config = dict(
    d_model=192,
    d_expert=96,
    d_shared_expert=128,
    router_score='softmax',
    norm_eps=1e-05,
    train_tokens=380500000,
    dataset='wikipedia_en',
)
Below are experts of layer 5 (counted from 0) of a mixture-of-experts language model. Rows are named router (the router's row for the expert) and show model dimensions 0-191. Each number is 50 + 15 x the weight over its row's rms, rounded and kept within 0 to 99.
After each expert's rows: "gets" lists some tokens that make up at least twice as much of what it gets as of all text; "mostly gets" lists some tokens that are sent to it at least half of the time. This comes from a sample of Wikipedia text that the model never trained on. Tokens count by the router's weight.

# expert 61
router:49 66 60 53 26 64 46 71 20 50 51 40 48 37 49 64 49 80 55 45 60 57 24 63 26 48 62 39 53 35 40 55 25 54 38 38 40 46 69 67 46 51 40 39 62 54 50 39 26 77 54 40 70 43 54 43 72 52 38 63 48 41 72 54 61 39 55 32 61 26 87 28 32 53 51 50 58 57 46 59 58 66 34 41 62 41 30 31 50 87 54 44 58 50 40 54 57 45 29 57 48 73 28 61 41 48 12 58 57 27 58 37 50 76 58 51 74 49 45 81 45 53 45 52 53 55 31 40 47 57 49 82 39 28 52 56 76 46 45 53 39 44 67 24 31 44 52 42 46 75 59 16 43 40 76 52 58 58 36 40 63 49 54 17 74 28 39 60 57 56 59 70 66 48 55 51 22 30 03 61 74 41 67 61 67 21 24 46 52 73 43 43
gets: "a", ",", "o", "e", "i", "u"
mostly gets: " Ma", " La", " Sa", " Te", " Ha", " Ba"

# expert 72
router:29 50 66 68 37 85 40 51 32 50 47 45 43 40 57 27 26 59 70 41 69 53 25 55 22 42 68 36 55 53 54 60 36 55 41 32 52 46 77 53 50 36 54 54 66 55 38 59 50 73 51 31 55 55 63 35 82 42 41 60 54 30 46 34 58 42 56 37 60 35 60 49 54 55 56 48 70 73 31 54 73 45 23 40 65 54 37 53 81 79 60 32 54 58 53 47 73 74 54 73 37 61 44 43 49 41 11 50 40 13 62 36 57 35 62 50 72 58 49 71 56 48 68 62 61 59 50 50 72 60 50 71 36 32 42 75 76 76 59 36 33 40 47 36 55 45 76 54 28 74 57 28 61 34 94 45 86 62 43 50 39 43 71 22 61 51 36 77 43 53 72 57 44 23 44 44 38 43 53 55 67 66 66 59 39 56 55 28 42 71 49 59
gets: "th", " States", " University", " York", " second", "rd"
mostly gets: " University", " Congress", " Army", " Assembly", " Senate", " States"

# expert 10
router:70 55 50 59 26 73 26 60 39 38 55 14 59 52 54 54 31 67 51 37 76 59 37 58 25 61 36 11 39 36 54 50 60 58 48 20 34 58 53 45 34 48 56 31 57 71 28 43 34 53 44 40 57 46 48 49 65 49 51 57 57 31 62 29 56 38 59 47 48 36 63 40 21 54 49 43 58 49 39 65 36 57 11 78 45 33 44 33 60 88 54 56 55 32 48 66 66 56 43 75 36 55 24 51 41 34 26 65 43 13 67 31 67 72 53 58 68 29 44 54 54 53 66 66 57 54 44 41 55 62 50 74 49 46 52 57 61 75 58 30 39 41 40 25 54 62 57 52 37 60 34 18 66 61 62 45 76 41 55 21 54 27 50 68 58 38 26 71 52 64 39 69 47 49 62 51 24 37 43 73 49 40 59 78 55 48 30 33 38 75 15 41
gets: " |", "-", " by", "ie", " John", ":"
mostly gets: " Robert", " William", " Henry", " Jean", " Steve", " David"

# expert 67
router:31 53 60 59 33 90 37 36 36 48 62 37 66 38 40 49 43 58 49 63 77 45 43 47 33 63 50 48 59 41 57 40 42 91 39 26 43 44 42 43 48 45 46 33 35 37 48 42 38 62 32 53 61 39 52 38 53 50 59 46 61 52 63 34 78 44 85 52 44 25 49 50 56 62 53 46 53 90 56 61 62 72 44 74 55 45 57 29 41 99 61 53 61 53 28 50 94 51 38 46 44 50 62 36 43 31 36 53 48 17 59 39 61 68 45 50 64 56 47 47 70 33 57 39 55 45 49 53 40 44 29 57 47 36 74 64 39 65 65 62 50 51 53 20 56 64 70 72 39 66 37 42 65 59 56 41 75 55 63 32 36 37 37 21 60 43 34 83 54 62 66 33 68 41 59 67 51 59 28 77 52 54 77 68 36 53 36 34 46 57 15 73
gets: " \"", "\n\n", ".\n\n", "\n", " =\n\n", "==\n"
mostly gets: " =\n\n", "==\n\n", " \"", "===\n\n", " Mc", " |\n\n"

# expert 79
router:33 61 57 51 16 64 47 39 25 49 58 20 63 27 43 48 32 61 46 54 69 50 17 46 56 77 41 25 53 52 59 59 59 47 45 46 19 39 41 44 32 65 39 43 34 49 38 56 55 63 52 36 60 56 74 39 48 41 42 57 54 41 48 47 58 48 73 46 54 32 62 53 38 49 61 30 77 76 36 64 45 33 43 47 78 33 51 24 50 76 87 47 47 31 60 46 60 70 41 43 37 62 62 34 48 25 30 50 35 32 53 23 45 63 63 34 90 34 49 79 51 36 58 55 52 64 60 48 58 56 50 85 28 21 38 50 55 55 54 56 43 24 61 42 62 58 65 59 32 67 30 32 49 73 65 37 87 55 38 52 41 37 47 40 41 29 50 66 48 56 45 59 39 36 86 52 33 35 32 81 40 43 74 67 41 46 52 18 42 53 36 64
gets: " C", " P", " N", " G", " M", " B"
mostly gets: " N", " P", " Mar", " Art", " Mont", " C"

# expert 73
router:66 48 68 61 32 63 38 56 33 54 61 46 37 53 52 45 59 66 64 25 61 65 41 50 03 38 54 36 30 39 39 68 54 67 66 39 32 24 48 52 42 36 42 37 61 50 42 50 52 45 59 40 56 48 73 54 68 53 57 27 59 40 49 21 72 17 39 55 61 42 63 40 31 39 42 38 71 69 48 67 45 46 15 67 38 37 55 42 53 70 62 62 63 53 37 61 85 46 37 49 62 42 41 64 41 61 24 54 48 36 57 22 41 74 43 53 98 65 28 59 51 40 30 68 57 54 50 56 73 48 40 64 48 24 49 51 76 37 61 52 45 31 56 44 55 61 65 43 23 82 69 25 73 36 68 39 63 56 40 39 47 44 71 29 36 43 42 59 44 59 47 75 54 28 42 45 31 43 42 55 66 45 45 62 46 39 35 13 43 85 20 68
gets: "er", "ar", "le", "y", "el", "on"
mostly gets: " gun", " green", " river", "ellite", " blue", " brown"

# expert 76
router:63 33 70 51 42 87 47 76 16 61 48 41 55 49 49 43 49 84 52 43 62 47 25 39 45 56 46 27 35 46 47 58 42 59 54 49 27 29 68 54 37 29 69 23 62 62 31 51 55 71 44 68 51 37 48 50 75 53 33 50 74 50 67 56 85 42 59 40 46 42 63 35 55 71 45 26 51 99 48 59 44 63 02 73 51 39 55 34 46 76 76 52 68 46 43 53 53 42 33 57 45 54 46 51 37 37 28 46 32 27 53 38 56 70 71 47 87 60 62 66 69 40 64 60 44 59 55 53 69 48 51 80 38 34 46 44 66 75 58 37 57 58 59 47 54 56 83 55 35 65 48 20 61 70 68 49 47 48 56 35 57 32 49 54 47 42 30 64 48 63 61 51 33 54 74 57 37 44 42 53 58 50 92 51 50 33 43 38 62 73 51 59
gets: " of", " in", " by", " on", " from", " for"
mostly gets: " during", " in", " of", " During", " from", " between"

# expert 78
router:38 64 41 75 51 72 43 46 37 45 73 46 51 24 39 62 39 54 52 63 81 35 54 60 36 68 53 36 47 58 31 71 68 61 38 42 20 46 65 49 41 76 47 40 55 41 37 44 61 63 38 41 48 48 72 16 60 30 51 42 45 48 52 34 64 39 65 48 48 32 71 38 38 58 58 44 75 82 35 59 68 39 43 53 54 56 45 44 63 83 66 43 50 41 55 59 71 34 36 40 48 61 60 63 63 54 18 52 46 26 77 20 59 79 82 40 86 42 45 86 42 41 49 78 48 54 41 51 49 45 55 69 41 27 57 39 72 58 56 37 49 59 77 51 56 41 55 60 37 73 40 31 63 54 56 54 79 49 41 37 28 39 51 32 56 53 20 73 63 68 43 75 38 23 51 37 33 59 45 37 45 57 83 63 35 25 46 18 49 55 47 42
gets: " F", " K", " T", " V", " J", " D"
mostly gets: " F", " Y", " Z", " J", " K", " V"

# expert 66
router:35 37 47 60 44 60 29 41 47 70 55 16 52 47 40 59 52 72 59 55 52 44 47 57 15 61 37 14 44 56 59 58 48 47 43 53 12 48 57 42 32 66 68 23 68 40 42 45 52 51 41 36 55 50 52 36 68 48 29 38 57 31 65 35 62 41 60 47 37 37 74 32 44 66 45 28 60 63 30 59 66 50 43 39 33 59 44 34 56 88 88 47 37 27 39 32 85 61 48 46 41 53 47 48 55 29 30 47 44 34 58 12 57 67 55 54 78 39 44 66 39 45 81 66 46 47 56 48 66 59 67 87 45 15 63 52 57 56 41 52 59 31 79 54 41 49 42 52 34 52 47 15 62 55 70 37 80 44 35 42 48 31 39 33 60 50 32 69 66 64 51 73 39 22 79 43 36 42 37 59 50 40 75 45 50 51 39 25 60 54 45 61
gets: " H", " K", "h", " Sh", " h", " Y"
mostly gets: " h", " Kh", " H", " Ak", " Bh", " Sh"

# expert 70
router:35 57 52 48 47 74 45 42 44 42 59 41 49 44 48 42 33 72 64 54 60 51 41 56 25 48 35 29 49 39 35 68 35 73 58 29 40 30 62 61 54 61 42 26 66 61 53 62 41 72 54 42 42 61 52 35 58 31 52 37 63 61 58 39 71 47 70 53 36 40 62 53 67 54 65 32 50 99 42 39 58 65 30 69 51 45 44 27 33 99 80 50 33 60 44 70 98 50 37 74 35 65 67 56 69 46 45 33 45 37 46 29 55 53 45 67 85 69 32 55 79 39 53 47 64 48 50 59 77 31 37 73 46 52 65 65 46 32 50 43 35 41 65 53 53 42 45 61 29 63 52 35 50 51 57 54 61 56 29 53 48 45 50 34 54 26 22 84 30 64 42 60 46 40 37 48 38 59 31 73 50 40 84 66 52 35 52 42 79 57 53 62
gets: "\n", " (", "-", ")\n", " |\n", "\n\n"
mostly gets: "}\n", "/sq", "/km", " MPC", " Coordinates", "Scientific"

# expert 71
router:37 50 71 47 15 67 37 37 31 55 61 31 46 46 35 40 24 54 55 39 65 46 28 46 26 40 31 35 55 39 65 62 32 65 61 29 23 05 59 44 56 63 53 49 67 52 60 68 36 63 29 39 57 52 58 32 43 52 35 51 47 46 77 49 66 49 79 37 37 42 53 56 46 55 58 31 47 90 20 64 58 45 37 61 58 39 38 48 37 91 79 29 25 44 37 79 72 65 52 53 33 47 48 47 56 37 56 67 47 40 49 31 51 69 61 61 82 55 46 61 78 48 47 67 43 46 43 50 67 34 35 61 29 60 50 64 50 40 65 51 33 70 57 44 62 70 67 45 34 94 42 38 56 49 57 22 47 36 50 27 50 39 48 52 74 33 31 63 44 47 66 56 45 52 49 55 42 47 48 58 41 43 84 78 69 60 42 36 58 59 22 58
gets: "-", ":", "==", "|", " Born", "==="
mostly gets: " Website", " Clade", " Born", "Scientific", " Location", " Occupation"

# expert 69
router:40 43 54 57 20 55 43 58 29 44 49 37 78 43 57 48 40 74 62 47 70 50 50 32 30 62 42 27 50 47 60 52 51 69 54 25 37 38 50 51 38 43 72 32 58 56 33 50 47 76 51 39 56 53 61 38 70 37 37 60 51 50 70 30 66 37 77 42 39 42 90 40 35 55 42 35 63 72 39 61 64 24 39 47 51 41 42 21 55 78 74 55 53 33 36 71 39 45 35 38 43 65 49 52 48 14 22 72 49 42 62 46 50 66 63 47 58 41 34 68 47 44 58 48 45 49 49 43 57 49 33 84 40 28 46 64 60 67 64 34 38 18 52 25 43 60 65 48 34 75 60 30 66 58 51 46 47 62 42 36 35 30 59 38 37 32 41 89 45 65 64 77 39 40 42 44 22 49 25 87 42 55 83 57 62 44 25 47 65 77 28 41
gets: ",", " and", "),", ";", "\",", " –"
mostly gets: "),", "\",", "',", ",", ",\"", " ,"

# expert 74
router:40 48 60 57 31 75 37 59 14 56 49 32 50 40 45 51 28 49 42 50 64 55 32 40 23 57 30 45 58 47 35 65 60 73 65 41 15 38 46 66 11 42 56 39 60 42 48 53 37 60 47 57 55 29 42 39 42 28 42 52 35 46 36 50 62 42 68 40 44 20 57 49 51 63 48 50 59 67 49 49 68 53 26 38 59 35 35 50 54 90 63 39 74 27 48 75 58 82 40 45 37 64 17 63 40 12 57 25 56 17 55 27 67 59 55 39 77 53 51 65 55 53 88 56 35 54 44 57 54 56 74 61 46 50 63 56 69 60 62 31 62 44 61 57 40 51 62 43 32 52 31 23 58 47 63 32 74 50 25 32 29 45 47 33 37 05 46 50 61 60 51 57 35 46 54 49 35 31 40 70 65 44 72 62 74 57 48 29 66 45 52 50
gets: "m", " M", "M", " m", "em", " Em"
mostly gets: " Em", " rem", " cont", " cons", " comm", " pres"

# expert 1
router:32 48 72 55 30 81 43 71 23 63 41 54 66 46 33 46 50 73 54 52 69 63 23 52 45 64 41 34 32 54 59 55 51 53 60 49 25 23 70 55 36 43 64 33 51 63 37 60 47 73 60 54 56 42 61 32 80 45 17 34 67 49 57 56 62 31 61 57 33 47 50 40 40 71 47 23 47 92 54 60 29 39 24 67 57 33 48 31 58 75 68 60 47 49 36 58 57 53 30 48 42 59 34 56 32 39 22 45 18 02 47 42 47 86 75 51 82 70 55 75 72 38 66 66 53 47 40 59 63 39 47 82 27 34 52 53 79 69 55 43 46 63 61 38 54 53 79 50 36 57 45 34 46 49 71 40 53 62 47 45 49 41 59 51 47 41 36 68 48 65 63 48 56 39 59 51 28 45 41 63 54 53 81 52 47 38 45 30 67 70 49 48
gets: " in", " of", " on", " at", " for", " from"
mostly gets: " in", " during", " within", " at", " During", " across"

# expert 77
router:57 43 73 76 50 63 52 38 39 58 67 52 59 62 42 56 41 65 60 49 66 49 45 42 42 56 48 46 35 51 46 84 40 69 38 09 29 43 75 58 37 60 55 46 58 33 41 37 41 60 47 34 52 49 32 48 47 62 33 33 72 40 49 35 57 56 71 28 40 43 74 31 37 62 51 32 48 99 62 51 56 41 34 67 56 60 33 41 46 84 97 42 46 50 34 63 72 53 47 47 45 58 42 44 49 45 27 63 51 36 68 01 46 65 52 62 64 52 62 50 67 43 62 62 36 55 39 27 63 45 52 79 48 28 39 47 56 72 32 33 52 58 46 51 57 45 58 75 52 72 52 14 53 55 52 39 66 58 52 40 28 44 68 28 49 28 39 54 29 48 40 92 46 58 51 45 42 43 45 54 57 61 72 49 42 55 40 18 80 78 32 68
gets: " w", " d", " l", " s", " un", " re"
mostly gets: " re", " w", " un", " cl", " con", " trans"